Experts of a small language model.
Size: 12 layers, width 160, vocabulary 5333, 15.3M parameters.
Experts: 48 experts in each of 12 layers, 64 tanh GELU neurons an expert, 3 picks a token, a softmax router, a shared expert of 192 neurons.
Training: 486M tokens, 7416 steps.
Below are experts of layer 6 (counted from 0) of a mixture-of-experts language model. Rows are named router (the router's row for the expert), down (a neuron's output weights, with its number) and show model dimensions 96-127. Each number is 128 + 32 x the weight over its row's rms, rounded and kept within 0 to 255. Numbers have three digits each.
After each expert's rows: a language model's description of what the expert responds to. This comes from a sample of Wikipedia text that the model never trained on.

# expert 3
router:153105191098090045118113127105129135150164159107129096150133139157149091105081132173095146118116
down10:219128112206145099193167065138120103183151138140162144208106163100105122120137087173136035159153
down11:177086124073141143123151038157144102112160164101142091129121086110155105112131143205096127108125
down12:132128122115093073145171101113167171114067131194082097154122126135144164125182147100123095132061
down13:172122112104140104147092147113077163151074064159124109087159125116070127098151147082135110137090
down14:107154157117130166148142082155177121095116144130089124083145109156138166139090104117063171102121
down15:095113092041117124058114159109128126109120054140128157104132098116170112134150114083162169120083
down16:145120102108103104162152123102163087182177132105088152112115108107093098170101165106107116095136
down17:119147170175129160048106143166083120113090122148157090154118196181117155145112172119116130107168
down18:148091100108101090194128186102124114107202087127161160147211123092128148114132084129114078189154
down19:086131091136156161145120069175189106174118185168158145118101114121138155138139094130130132192099
down20:092147141121069131067072164117124145125169157212151133142150169120103166118123144092103129160120
down21:125179144120121074084134121070130067162147152165101082137112137100139099118160096117131144122112
down22:110150184147081106169145143163185154084128145085126129067139147127096104109147161145131124155127
down23:114174109158137138119150152137113107143134142130121125073121210159177169128154163128126125191102
down24:110069190123119084142102088111090099100156161138198133117085073153147128162125218053123137088129
down25:127144129107116124088167183083153144176124130084146161126172153151114105091140143125142193170082
down26:153101165158145151133155157082126135152189119144116081115136168091125116074150169187173143117182
down27:148161118073084176122134131145189139093129180117144115161154177087119143161130124080182117151150
down28:161168112148170131176147184127161083104080187141103112109152137088185137135116105195137115094085
down29:135148136154140108152091092089140152139146102090148167115140094135125117137103091085122144147109
down30:135131186182146132147156132117166126152138076162086155161097115160071172140119106114098089126129
down31:121146166135120117142113109151136099083075119126065097084131157115176138192187114122163171152106
down32:073160174165105122150133129107106133144180131090095105117101200102084101113178168114110145100172
down33:082084088120089143132135120099092115141122162128120129151148118170102093095100133199136126189137
down34:130156115079093123085138163148159137145077149127119176118125153154112146116130152111158088103158
down35:134153143135089139131137161131155141142109166145125125188113116093122150122136154055179131132127
down36:080095187140145140130113142089137098107098041144109107137121115113099113157193100135121079083133
down37:073054102093126118172131137132166148083062148142063143164192163154156138104069134149143159167128
down38:134109113132139061144175127084113137118063134104085095115185175184148168107110138168122134177139
down39:087145142109219188236125139119105125115155108157110147111121154132140078135089113137161121112150
down40:184110127094089126095110143144208078085141111105112133214093116121110119128104131115125125069111
down41:149104136129163102096124151108155136140116148122112127119132051101062134123158125122172070115164
down42:077154123116080141158137172107130164134182075097122124170139128080184086093210153153177154179102
down43:104118118140134112211144133097152168132094100101138093137077149152127160156131144148150099144120
down44:059171174105168114146181155172075134125115157094126133198074121104085142148156107107104153115158
down45:070103091124130181114141115138072086089131187128112095088163107118198128156086153074068200098144
down46:204081086219189108092093172127144111103134169088156116119091176094121150146102107065142172130126
down47:158176052173093077204149173160137179085137129106151095170111097108127094145142145141152163097171
down48:134135151163087124155181103085150172153101170212128159099110095132132147129107111123087177192155
down49:121178144112148147127138131137092120134134166104086142126171160140113163149070076114162197198112
down50:106076099065149164105130050075091190100067126152104054116068118159074156153090108164094144147120
down51:123132114099150051097127112129124166160142114125137156133108140073117179050127162118154135117097
down52:111103151173133132162179127117112072088103145106097144138153132124080118115109090142167141117144
down53:128167188120109117064199119115172157154116160149146145168098141143087185091099117157135104162151
Capitalized name starts. First piece of capitalized proper names, often in table cells or lists after pipes or commas, such as New, John, Pit(tsburgh).

# expert 28
router:100107187147143074158085131131094085138163114127127119098087162168110106154118134191110134147090
down0:157117138155147104182149116095079145094093138106152114103147088106114112087146087072189121134157
down1:108160143121121192172110090178143158082131104127172078185129152133148152111135131112137163127116
down2:122178092128144137108148136135120167094165177127091111091157119091126086133085141116159091154175
down3:182108149088152181148074145136119118087149153136161178077146146156142141097062126165115194140109
down4:131090163099103143142141153153147147071116161083162105152152145136077140165114092095108068090150
down5:119083161130051154117053115132146141181113138147114126116173167135129119166139124133143135116173
down6:099180122116107153096204114164160147153121084154123116142120152138130129167085102095155125153143
down7:213074160108116126133084195117110164128105112172204162154189117131128164155127090114111129120150
down8:107169170156082115173093164113116118067109121138123138129122109144129053123130127176114068123105
down9:070163119094090140099158065098084156094129141125103125181172192141139084097100073128150133199115
down10:141150132119123123169131089149161133136146116092166151127124087114097143139114154144182155168141
down11:165097091109151134165152157126241149063095073111112129193105124132102079110147090119198117107164
down12:161140091090161109135153107120117152138089139162105103116152114078124130177147146135099130090125
down13:162119094091151051126056167134136159087078179139120139080154116135175172164113143102187132137129
down14:132089138150118047108145110166071153097201138079137121160123159111104118159127078124129156135146
down15:168122133124070125151053125112154116143156134120184146143109112103106114133152157120124121120097
down16:130143092138163133108108106097137121082144119136093169130155170146088161139107171107100115131048
down17:127104113154091118066148074089104061155134152090181111192097087105131113130170183162166221172061
down18:148099079112130127148169106059144198201098168212122095162169156162094108165147118172086133147131
down19:134106096149117054141173152118197131079097183094093153107139101158045086102118182060128124165131
down20:180150113110086139136143126077099110159109138101110123191105154194089102180192137154166131161090
down21:131151127154145100099151123179147159135105111066103081112077182082153128108139114094101190113157
down22:121128128152172148165162144137125075115143106094126186154153160143154152164109138139108114131208
down23:092108103128119156157157103117124089135146111144074166112180127091144148151083180137143161086038
down24:122093091088088144100108162118131092116155138135115164155096091112183188151120132114115177132116
down25:152166154123115122099156128167205078095090154097145192104146091169144132123134155178124161197090
down26:154174137109120102158100122048168086139096092121114131144118118166115110138155127100159096148082
down27:158142126145160159095155133198131164119113123107149150193096104093192134132129130137122149085118
down28:180134078132136132113136118121131125128097153118099183137110126121086146110091135156107108120136
down29:133170157153167106115163139149097150118099047153130098111125139212120099102152128095174110113193
down30:144119140077181175132100122101157110111154121127140146119136062151137217084094078132079113106158
down31:145117072120100136133184115123100094091145085156138153067161193025155151130142134089163195128124
down32:131081112139182132100075154127082118195080144124157104166171157140157129052079121176132167150126
down33:115169147147181144124105084123098123189093105135130136113109174126105112138154171140068147184114
down34:092092085109118102155109121148117107074188123130155083133089101150113128102160127104102104084150
down35:114146114151160153114069071114088131121142104183100111143176122118089175082101133121098132099102
down36:112150113208143119131127122113086130168136165119087145096093146088075113146084152063170143142151
down37:082094090132150110132078120159119101142058186056149114117143166098112104126125136135163124172124
down38:158130056110072136106117151069157167148082155102068178159141126196067155078223161148118113123164
down39:130129154130131164166087131074081139147155137128157097147076142093177117129122160065159133118158
down40:167117174123182160152108108186124132145108111114148092093091101105075130125103118132115000141129
down41:131082173145182224134179061140131123153117078148095129064084105119069157175162112175129074153125
down42:169146144130183087087117175145167096138156161099114100061121069124094108106051197130069119161144
down43:094106093113122108100106169088140093133165137134119201126125155141192135126123115119172143091089
Word endings and units. Word-final suffixes and unit words after numbers, such as ous, ance, ation, km, mm, minutes.

# expert 31
router:152081160145139126115092109104091146061119170090136112097154125132132133137075183124055165142089
down0:165128133088124157177105158210165093131156203054158119110147148124125146119093160138093167157130
down1:119076095105150086097129100099117135118137143099124126159149162133172140070161125161174139134156
down2:069167148108045088165078160138205116129159119145129140133121123130155183107109110127115108164128
down3:165164104162139111118129056079147062193181102135133092160186152143050090140130140165090111100177
down4:123129156127139091102111172122170072122143114095135193121158142113150152148137158059124136085113
down5:165143093167175127148125195150083157125109137094134123110109138145166092106143130073130127129124
down6:123149137141177084114175163162170100134093121126143138151152147120096116123095117155155064113166
down7:144186139114170103143114169118115138099199126097146152159100075131076110118140129108113170113103
down8:118119116156131104138168132109153148167193089151121136127135147102165095098148144109125179144124
down9:108123110112131084119152159127095193090139203166151152134146080128124105144106130131135142081132
down10:112171110170133241143137120086145062129097089182089156137114119132151131152182154109201120131144
down11:156068146179098152121106149126098144122099166118133098125123158151255133168129110125087161116140
down12:101117107099132135167096098214100206120062152122130148125104126125120159119072112145157093132118
down13:150157172159173122051091145117147062199183129143151165145123157176142128133117135158089140178103
down14:125093151129160148135163075146125139149150120119143090162168128110114141133094140173147099093158
down15:117129136092069078116151122122171074151125149127111089143149140162043168140137171122113074075170
down16:111095130135121112032157062139095100132080140178165123160172151061125174159116116162142107154104
down17:151117140200093103052154138121108142167165089118066113146172164102038088140107141128115116074173
down18:177092100086143123141200140110082155126078115176156162165132175151148143161078131163119166153123
down19:126147147137121117168100104097175154213100164090176128123161157128106156103113117153072112101138
down20:135089132105123119172108089160119112108145097164106148125134111144137125107078115126143066106087
down21:108169130123126181103163139143157116148146112160176150122103081083216164124126120105088134155181
down22:159111101128101109122078084161113108090131129107180173080134136097107156158072145102118149125119
down23:118127151121170128116126000171142132117095147123096094140148161071155182166108120151139092149131
down24:104096098086115104113134135146097147079116102100080138084080156142163127163102130115166169117110
down25:146081166148090104184118157102151101146126094080099125143141134098128113155182132135124159100121
down26:137102070138122115212081099137105163115129158135140116098152131149133101131136124161118205121098
down27:119111061158193126166138165114113145071078116160155150100157102107140141163124079121109123101079
down28:126146136109119167121157155078104065101129159068168163094136142116185127174178120127105087130108
down29:117121152084106122118140113172083175145136122151122146127117078129146184155051144124174047124164
down30:082110163186132061065092131176114084108123198155054115133112120166165119126117128159125163133089
down31:195153059124132195145113159032136103137128124126119113164174123125118142095128099131118097162086
down32:179123142123152149057105141114120155061140157168129085175039110138135146136097142197160152100193
down33:112157085172124139136171128142133071209188134164201095156117125126123182122121167113085104106150
down34:126117044170143079145111105128030166150070099139124054094125120106137128144111152167163084080150
down35:068089154158122152207105147104170102145128138144103116151159160171063100107115174117134147100195
down36:163098132116134086187114142143154161144119146142119113122137162149047088125140123174181099102155
down37:106109106140085099090133146105121132101069082111083171138125129130168136086133150154166158158135
down38:158117106174159157089089083163116111136137102128175098128086108128166159137087171095145136121106
down39:173161138188081050177120098120155137165117122122079129161135158115137098140148148171121213170184
down40:098186081124126092060128114093109158174156108107164096127154150146160106089101105130091206140127
down41:114111124061127104113101108113152128132122151149176149133122121126133176047090115092088143156155
down42:155142075108109162137153118172180113090116119168078149149085096137133146108125180174191145096130
down43:117110122093121103090151121114169074150111187163101069228130203073180113114129101182170139196119
Determiners and ordinals. The, his, their, its and words right after them such as first, second, same, most, before a noun in prose.

# expert 0
router:116091143136137089066132115118128124125126151153127116151181181096125125120096162142099173121124
down0:241120177092154075195126130085118164111150074151182177127080190126144135137168145170136140112165
down1:138203123093141128111080134182137126108034164109131166080097090172175162170078181126103149139081
down2:128096073149122182157108092121171144129102161114130145127092171173085165126072093146163047126126
down3:136109127069111087139184165117170166090175103129118084114060152096107159171146131092142045185148
down4:098118177116085163123138087140176153099113150159156159106103140113120097084111104137106110220141
down5:161107080093073141117141152087133105177111087105091118101182143136154192181142139113158154153087
down6:084093179123099110134127115134150169082130120150086216130101135144091127152099125153144117124138
down7:145159112123111119064149137188170094140142171137112116133156156124150161174097091114128112127130
down8:132167159194154084144120133121088175126118148115088119158110109102108112131208159165136117118096
down9:128082096101166089106086153168132084123116100144141140086155104161143158082182077081144128113179
down10:144058150161168126098163154146171107133052148150137129135176152115092083135138145110122120156116
down11:140102193151127109159133117099177111147084149112096051113113115144155160143187151188113138135104
down12:167137177142125157141123070125163093174114130136195176137155126100095104127100108100095120174105
down13:102169134087075086149140178132175055114163147084127146104133133116135143107110069144159118151095
down14:115107144066090109150142156123044185172128123128130121125063143147157138096067076111101103118151
down15:137113109092155117126165125202158157114169108120107101129144096099149162192126114114158106185062
down16:169112180135132170193091110044086158068122154120123175126181119053154153156161163165087139125105
down17:164162113144114166163150164064143173098147167102144156172163162160104112121075150121161086091155
down18:171081148132094153169157127081079149119173100129096145116067099123101113189144178139161075076147
down19:140151136151138150135118167189144095136110159128129150086148079110076088135121115140129085143104
down20:151114108084142127133135160090101040210126129116189144122116082101102177158163198101139152097111
down21:140171119200057088206160128166150144188104102123117141158136118157172073067139109146111133134117
down22:098118112103122122054105176084156133143150174142131206131078162160182065066099096175099130079159
down23:141141157131103159138130128102089106151068126091174095138179110155122153122150176126183122087111
down24:115145106134144132108178138120100096196154135179183122125117105103084232150059113101067098093103
down25:112173138114064119167078164161129133107098181160105098119092109086232133176123073175106175157116
down26:141133139108104151140079120094089114098115082090168145135070172104179097118143082125139164096124
down27:126074114136047176090115095137131089102186154157109130127147123160140102161127156089143109121135
down28:156088171136112154140097109140094150123085108095150129137093139139089169131115136152130135120106
down29:146119087142109086123146109121106151087095123116121103138147112091143011118241110120155082117122
down30:137124144123123150070163105133115125163111128195119118118095109122197193081065136155103126169156
down31:118135144059133136137152121115093084175120163147139033126154064081150156145133081095168097096088
down32:153125183140120080161134119117170125155098161088182082051118118110099066137158105155108083144134
down33:109135187157100140159108099116149129148082084121179155112154114120187165154152140124153128174167
down34:091195132150078141069173093156176179098152116185147095090163166120068122140087085174129121159085
down35:171125143110219112108145119073136099136116158149110126120098144144104135132108176164136111187102
down36:137109151105067110118104109104168162096130143129115072184146151170141127113103118130123183121125
down37:099137109164145159144116118159043117096140044102136158126108142162059099137134061118113122104156
down38:117101110133146147193123150130176153106130089116145092142067115115186120108173111109101097129149
down39:151127111113128145172127147088201095136132214099160163163201165122147114136163146108162130121126
down40:135175130105132144164170046107124127099133141118113122125141094149129086126154084157137169097168
down41:175100087130190113080117090138101183083086140189093108101179142122096133093076115094121122110118
down42:141065118177141139156098083104167090095072182106106157163155133087076102150132136135124125117083
down43:151116186101147110134208120152161104137167108133133133076092125100175164115136138127098138160130
Common nouns, infobox fields. Common nouns ending a phrase, often infobox field names before a colon, such as name, system, code, album, Party.

# expert 6
router:131109198066127109096137131097113137096100138178171108139151069148136083103147083191105162192089
down0:120081188070133150165115084122113128160126085113114106167106107131156155135115087122115112120111
down1:125133105179149111121171120118153110137121130140105106083123162153101101150136101144177174137141
down2:116159135107099134092170127190103147117141111138156165082123132099146136161142128084121105152163
down3:140125121101149132225132110096123072118117150123147113105143175139114129114112134167122109118108
down4:099118083098146141105095088138134225131156197107140146043119144161117186141142202130183148086124
down5:114142102132134127122122058129097132121173190115164101182093123132151114184132072112158143089098
down6:121046163116176193118110135136134176136076162165127166112124118203110130134112183131135104087104
down7:142183099094118144121173117199134140101179118114149205127174122127097126113144121128224132092121
down8:111082096101142121116144171106154092092117131171128082118070164124071162166152135101136157134126
down9:142172142116105126168074105099116087140153133127100137118198100114106136129127065117094103150142
down10:110168113132089137093106053165093211137086178105147103126112102180124129125157102190124124107208
down11:126168117159102148101213111122163155166139084116139148158092097095102106132076167154143094155130
down12:160169115113152133145131120169096101144051138163129165126142101113209093141117151101179190119148
down13:135122173141134090099163105109098165187155099177207096136134122123158071157102131126115128101076
down14:119148192145142110170192102101107114193153154114116108123125170153148091152113141141141099097197
down15:104134114078068113138155150089092172126120112222150169105138119142189106130130108108128137099112
down16:103185117121088127083108097150098112123116121120088136117178172083136180128122102133182145113086
down17:126102107096177166201136090149149120156163109102105084139115049142131135112057133065157083076171
down18:077131100107093105042114108112148096163101093151121114172118117131228097108112144110111150127114
down19:059116103075115173084122192112117194184116119083115144169106118073207178133136110137160132119093
down20:091146134090127173112144146096163116059098115121070084106102127158175147148134129134157081141086
down21:117070144109093109109132142127162183093159121101127124079150159090087204107103128155137137113122
down22:168067062113138123142128118158165101113142152148097148145105157123103153106143083122209087084101
down23:154133119087089099117128119095127118155086124062141124167119084067118128114153106165122115179137
down24:170089109057178138041104135131053130151181152141140083143100055068127154151167128133123104130095
down25:101153113147103137096067163159125113097099070075130135110085155162077135088095141149168081117098
down26:109152143173127175172119079130171090137086184146091076142117177080108137106150143125143047112202
down27:130127132185133053152114115116140093169097100077133081194120095145039110136084133108117103132181
down28:123132126077127128042183102150147189074050122141161101064127157127114170102115185156146049101090
down29:114081113089139086107111114113094147106189170173098095087118123114120147143159186115103103145163
down30:138134067119108113193108123092112156151157120141095130110084112106090089144095140120131118159079
down31:147105103178147122133170082108090071065154102078136099105102151108124147123047109139150194087129
down32:136182069090122124119181158118171092164123115128102156150139087119165097106134118121178136064114
down33:134166115112117123119142132165165132080094133107184161095103092099153129168088125152135125146144
down34:087150146145081134134174173067153162157125090158112104165114114149175166123115139152122107108122
down35:134123118134159121156109183149163102111061101078035106079094086113192169129108119097147189159167
down36:186096176105135082114127136103172150177099153081079157115137175148018127177142123159150088140152
down37:089127130119063095159109149113086107074143158177080128153110107057054104116102060096144079188127
down38:075095125140091141126114158122059088148152170108115138146090163192124240176131075113129153092132
down39:167139107140110149107151128154131194121065149133114139130083125083126149114163126157070131136105
down40:132118112156124137099132086138100120114129122140178139164133136119137120169059151114126101142163
down41:121121140189096108133205134093152147144117165103148097123142187104097093104142155123129096127105
down42:138135094118188102115142154105058200150144126075088160188137147131116100115084213164128096059148
down43:080126065129134099158139122104094159135105139148143188163121151158059038130099119130098085106153
Apostrophes and possessives. Apostrophes and quote marks after nouns or numbers, as in year's, Won't, 11' 01", plus some noun endings after his or the.

# expert 7
router:093148159092145114084089100088151123111178100132136109150151158143143112103125186131116152117105
down0:099080136143132104243119191136133124087143130145103120107156186140077102127091127102141085118175
down1:168112104041071225114120112162096119116167137170131085107124166157148138126133082126118147115136
down2:166183157146089130159148168154119111132106108126159122105155162138027119105053097217131155116175
down3:143118150167193202114130138118183125170140129058134111125073122105154111127120142120134119227116
down4:123123139065127105105167141180165134147194142187090152122103102133165161100139148147182169112130
down5:096157057090101161131191116084120155156091127132125114082128156207136118124141178036152103171183
down6:140127186137167110122078109156035109100099088138110114071122132098113237194123101123093124079135
down7:139102145130117082104104172172095150122060086143118112154088072150166102101148087105111089091116
down8:037118120127122193090170133119153117172195111117081174150113133145143082140138177075156106084121
down9:165098144128124102097129146106120157117107156135112147157105137089069163077138169096194040134142
down10:116131071138184056155191106076149119115059115112088155093134095096102154173121180147118163186066
down11:077171124093117125138127096151119105072134111116097127146130116123108030092151132150137143109107
down12:110172134096166116128073101104132126115192076126151157075126138087133065098157111116087108137098
down13:137160124130110140120134055066160175153110130170144146129088144136173100139050125100113065161163
down14:165170142090121150113159126116082186081077130113080177090122135036091158134151087101142106134140
down15:114032104145092111123153133175138118184154158182087167151179124129105103127151176180117173086145
down16:161093138161104096147161057138108125161142108115106106098122107085128142098145114177132230132062
down17:111165105124163129121122150148171151133149105132087102103164188169094130120132092124144160162173
down18:125132045085118171048068164156122142112150137125143187131078078131166119162116117107092155170137
down19:113083130137135076155148147144199128080088143066109091166081130178140125171108142159129196063160
down20:141130130105117139196167132145125079119155128135120151116130169143068157090128126111118097098156
down21:155167143094182077077145118169155173135130106119071133126171141177175064120133170087132136148077
down22:131177107160163108105131114076155137135122145090186112173073163163231075135110196068088165133151
down23:168102138158145124160116085111128116120127091117077174132158102099067088129146114143155096097161
down24:125188145120144145105126155083169141032112099155123136105157094140228117121097178180134123165137
down25:163111158131146109176158137120108134133131108133102145107126173123060123142121118058121127119105
down26:084138141110116157124162185129149065165102159122139124095154135157086093159073128098138113122133
down27:131127184089143079118121083152093183099121165135129125138106075129111139160133193106113177118128
down28:167108077137151138094133093077100180216102136148102087185139128118142144085174125132131180200126
down29:174139132172126102126101122138113164122099158155181144126121101139189131165110140149088123132138
down30:116129161109127091098142134157104119168127143146127124142181102172061091156167182159118128112125
down31:116106153194108183146178103105117151131165097130135118165153133131130154080103098138111133144115
down32:104124109145160091060091117148136115080098143108179139110101099100174065096149151157175176144130
down33:114147147114147104153126132133162204118156158169148127096128088157063153137120160144129116083153
down34:145131161175119099155138101104158155138138058158098120150170159147006142120122088100172096087090
down35:142150126176096149106144101142129053186058129072172124112134120092124070096150119140136150140119
down36:139080181070118083150148143119148134119127157174084097113168147116174138193185137146167117086099
down37:130071090134114146121130036112114089146147144120117157069088150080159172199121119154161153147168
down38:144126193135144197126152039146111136082131076154153183099119161123065120161106083139093109114098
down39:139095123132112123145127132158138104093098109126170120112205131141092122113081084153150122162124
down40:190128145184171139109146114127122094123132103126114190131146174097058154142091134104158143111151
down41:166155137185099121111173122150108150132074162119186152119087065097223161112090123166119128162135
down42:103105152167141096063103182077156123137160122103171151145203179181195089098087120092116109085134
down43:109121152161098117134156163171125060192108108108080128093155139144070139098165114182124192125135
Verbs after subjects. Main verbs and their endings after a subject, modal or "to" in narrative prose, such as brought, move, began, into.

# expert 5
router:123089098126134096134091183117085112082075136152082122145134131106143137099136142137091198160103
down0:150135147141115089089083124085143099123134162153116155139183146102115171155126129160087152184146
down1:089217104120121141121139163140168104136136112104136164083061125229080089092164164147142121093140
down2:060177149147128092162138137151133168130102127132183142172109104128105095140171214143103111130110
down3:137194170124143131161139138081089148147158053093090168078217134134112112087123172199160134065134
down4:176135118101149127109142117100090060111111109166084158107135129141118163174153136102144135129111
down5:130113135177115136125100077084136082173127118071191138134135105139128144156082101153133048093172
down6:156108113145128072106144119185112156093128091117117157097123139116164070110138100135134154136183
down7:136103139146182131107117141142122134122151142121162079181121183153121119101140174146185084096145
down8:115174143202230071179063114116088112140103153101143090136124097171120145135142116082160140121140
down9:119092096102121168161135174091128170109176125081187152126090125126116126066119131127172079094115
down10:104135168153134176176089133097183135185112099124090094081133150125030122101234119112175083163071
down11:126141111135072149208134109116147090148072189104132105144106143119088129116175136112110093080148
down12:108135139107148142128124168121160097106132102168231123112151135096097105157084140115126120118104
down13:088155111136076071106149120161117134161157122096167129084145056123184142114127115146093135117127
down14:117161139153158143076206124093131078172124137102152114142184126116158158176156109130164131154173
down15:150137193137144083128157070163127181101202092120099116115168160167118055131173140156118094117102
down16:144174109163098094159126095092155136112125189067109188144108135141076070095122093142101083090156
down17:130121145114029094114192129160180139167135096139097150105135106098112120130147146130040155120142
down18:140092145106129191107112083121128136110102108110149060112113074147144129111130123117074126138131
down19:144106096094124142122081055110142156121096115181090122138141153131164172142110082136095144076066
down20:176121199181134114156130161122109154159133067104074143117100140114188127113134093149058114136111
down21:130074122089113107086098192136144090133151109122115092095122121150182158127107145126104110144130
down22:182121125100125142099110157130107078082107127147190038157111181111173139144092083110109137148143
down23:183159190144115145136076122123102096114149123188130071066125127059128147156146125125154103078113
down24:086129165157110140156106162084129135056147118090130099151136099175149140102143193145160110126146
down25:138169111132123117105128163058123082162167134175157098109177159138056135173130122082135105137143
down26:155150105105119120076113120150149106196074144151092169148195148122123087093116134164086182140110
down27:121137143085134153094185102027134127191172027099124099114131041121185110142159137106149102081114
down28:135139165155147037142163170150097109180100150087154110070158142144105072153093161103157135116141
down29:194118147116115102099172078135182111145153122159136151119145090102135145133160125162152167123097
down30:130146146196121131181066101150147119165175140154115114115143143146106122159128112152111147167122
down31:138102145092120088173161104118110081147107159199106080141053154068129142174169065122099136127112
down32:095139139127126109075163134219192122123134170124149119127143175116125095097102122121125167130139
down33:100133106162196148119100163110152144171191143149128093094167129114114110147061160123073124163126
down34:131115128169114126080095127178128082135100134102141150152133126156122158104081106182136111137167
down35:217086110111114152125091119153114065139103213197180142129166126152112084159102100152150183043120
down36:132134076118107143104114096112151085170140093128186121115040078080175139139119128137144103185149
down37:141184223143159152104111102193219138105138130124121125152066099095188113124104114107121106163158
down38:148134099098120156129113039070129098155131135082071150106217151154111086130073126184154131132121
down39:081085125155137087154160116063102159113150096095137115178167129117107108130138168073208075127148
down40:093096122176119124184147077147133121107141065133140119175083139124165137113099096119157119054116
down41:106103130139084169127136103104075139126112068160111107148111147119060074111077048114142079091155
down42:074140093096134127153157212117084143137123127136137116105119099124118133184118143137045097093123
down43:180157126133164086130169153144129124123160147111135139126183103172214099127088132123129161155127
Noun-ending word pieces. Final pieces of abstract or plural nouns in prose, often before of or a comma, such as ideas, variety, terms, system, program.

# expert 24
router:084127164123135109076097159086145143145050152094068035149098149101160148062115138136096138135103
down6:126160134095117096096074092141128111180128148105133155157169113157135110143116130160081099110167
down7:129112115126153130140154164116092117175106104207104193122180161160127140139113143167123122114078
down8:112157118130198095113155141166149135145160143193133123108143154088162171087145121147160104104102
down9:161100119117114122079146104148101040104152092122174105108152085134127101089129119052083108155111
down10:106133091152132174117155175150124102066117120175127163121114104036158139144103144150105177134100
down11:183077121138089189132144185156082152086087136159092129091083108111155117095161135127140122165171
down12:136137109104055099194117103140160128104122149127080098123132135153061111106141094140151131142125
down13:112112085213134171175122144177169126112079108138117098120129152116046110144094155105148067122100
down14:100129141171155115061134119095101141110138163179104190142114149064141137127113159202126178141090
down15:140127126115144101127115142113155140104206122154098040139101124107145141139112129153125135185118
down16:119167169129115152109184122135126091133115101130115183135104113148050123155130136116172076171129
down17:116120150089071149126164123134090188104136156180123146129163086108201179138062144191091138132116
down18:098168112124140124145155142095086170166130043136158159152136090134110128132063072066110038149124
down19:168144096115153078093162053150084116098117099161141127070115177163178149188185145129131152161081
down20:153120122113093128114107109091106121126122112203142184119124120126142100183173166125165155154122
down21:114124135128106118177092140115082095118107182124120124136130132098118161118116091163114070069085
down22:071115111123126161124120130129174097174095100097134159135113090099205152146132169038091108172083
down23:139163127102142125149172119163137144104123140135165122115103170171172103114131113184124121085107
down24:110160088174095202098156143167121135088031114133117112156160150112072138091115086129096129131089
down25:123147012112162143117097206109126175159141140164151142137142128110136125128138135097147167121101
down26:156120123078101058115147140115105101101141128128123089202143162096070135100135126147137113158170
down27:129123160167170117124143164106080086167109098118164120116143137121107153137175195148179146133086
down28:118137206079172098120175065084124180187117133131109118134066124075169113145134117150141132061101
down29:116122116112114147082112091145128121100075200164119168111161122139108177147176109058070092133158
down30:166140149080133127081106125182167147145139118121107148107083096111183101063102157149129120110097
down31:129172128119126125141152093042133184118145121177093192163107090099101143157167152106118132110110
down32:156131136116118147186132128142167049109119125127069060120154085121106123073082099182152110109147
down33:153101163196143071118120082111148115101110082081138112119093115105197126128115175116142123187095
down34:136127096108185099134130082184155127188131118123190115144072091125166110125161153128085125133164
down35:147126132150172126074152149104141143101183188153124145133105153086123169125123184152113126162107
down36:088120170115096155136140087115108178135159170165103126144140099069123154129185154131160068139148
down37:093170143109100167135145142116155127108131126190137119206129149158162150147152188092094120159095
down38:175105133184169157062064121185117095144062168114191129142144149117106121125078118047044136180133
down39:134105116137168109113142095148105098136162122144127147110159108147050130139151105098138108108159
down40:092148120162132147128073153119098156186157135133097158102114108099103100110140117161109098100144
down41:124129155173129166109146085183193122118128137095144120154130106127084114125101144129144116076134
down42:116083090071105179123130101188123090067093163111215200145112091161207170148139122122176096113101
down43:158134147160082112127136154145130150170141141123144152101153114108097130118108111089091102102134
down44:113194146174077177108107181120145159136048158121149100136115110084098129107122126135090047105112
down45:127119164127123163113143067112095107151161121147152119117082145151118175112136120053128065120171
down46:103115085133129182096131164161134153108136119176091172164149117055051080108176181146091097100104
down47:115174146110126112126161099120133165114196124175096104172133122073098098147094139166138162118114
down48:149176139161124148151094182138069192144135136166131136134168153167078075142137079100173148103121
down49:094069116067161063096109183148133077114150137148157145149148168137125148150133066157182151104106
Cell-closing pipes. Pipes that close table cells after numbers, percentages or names, plus word endings such as million, ed, ished.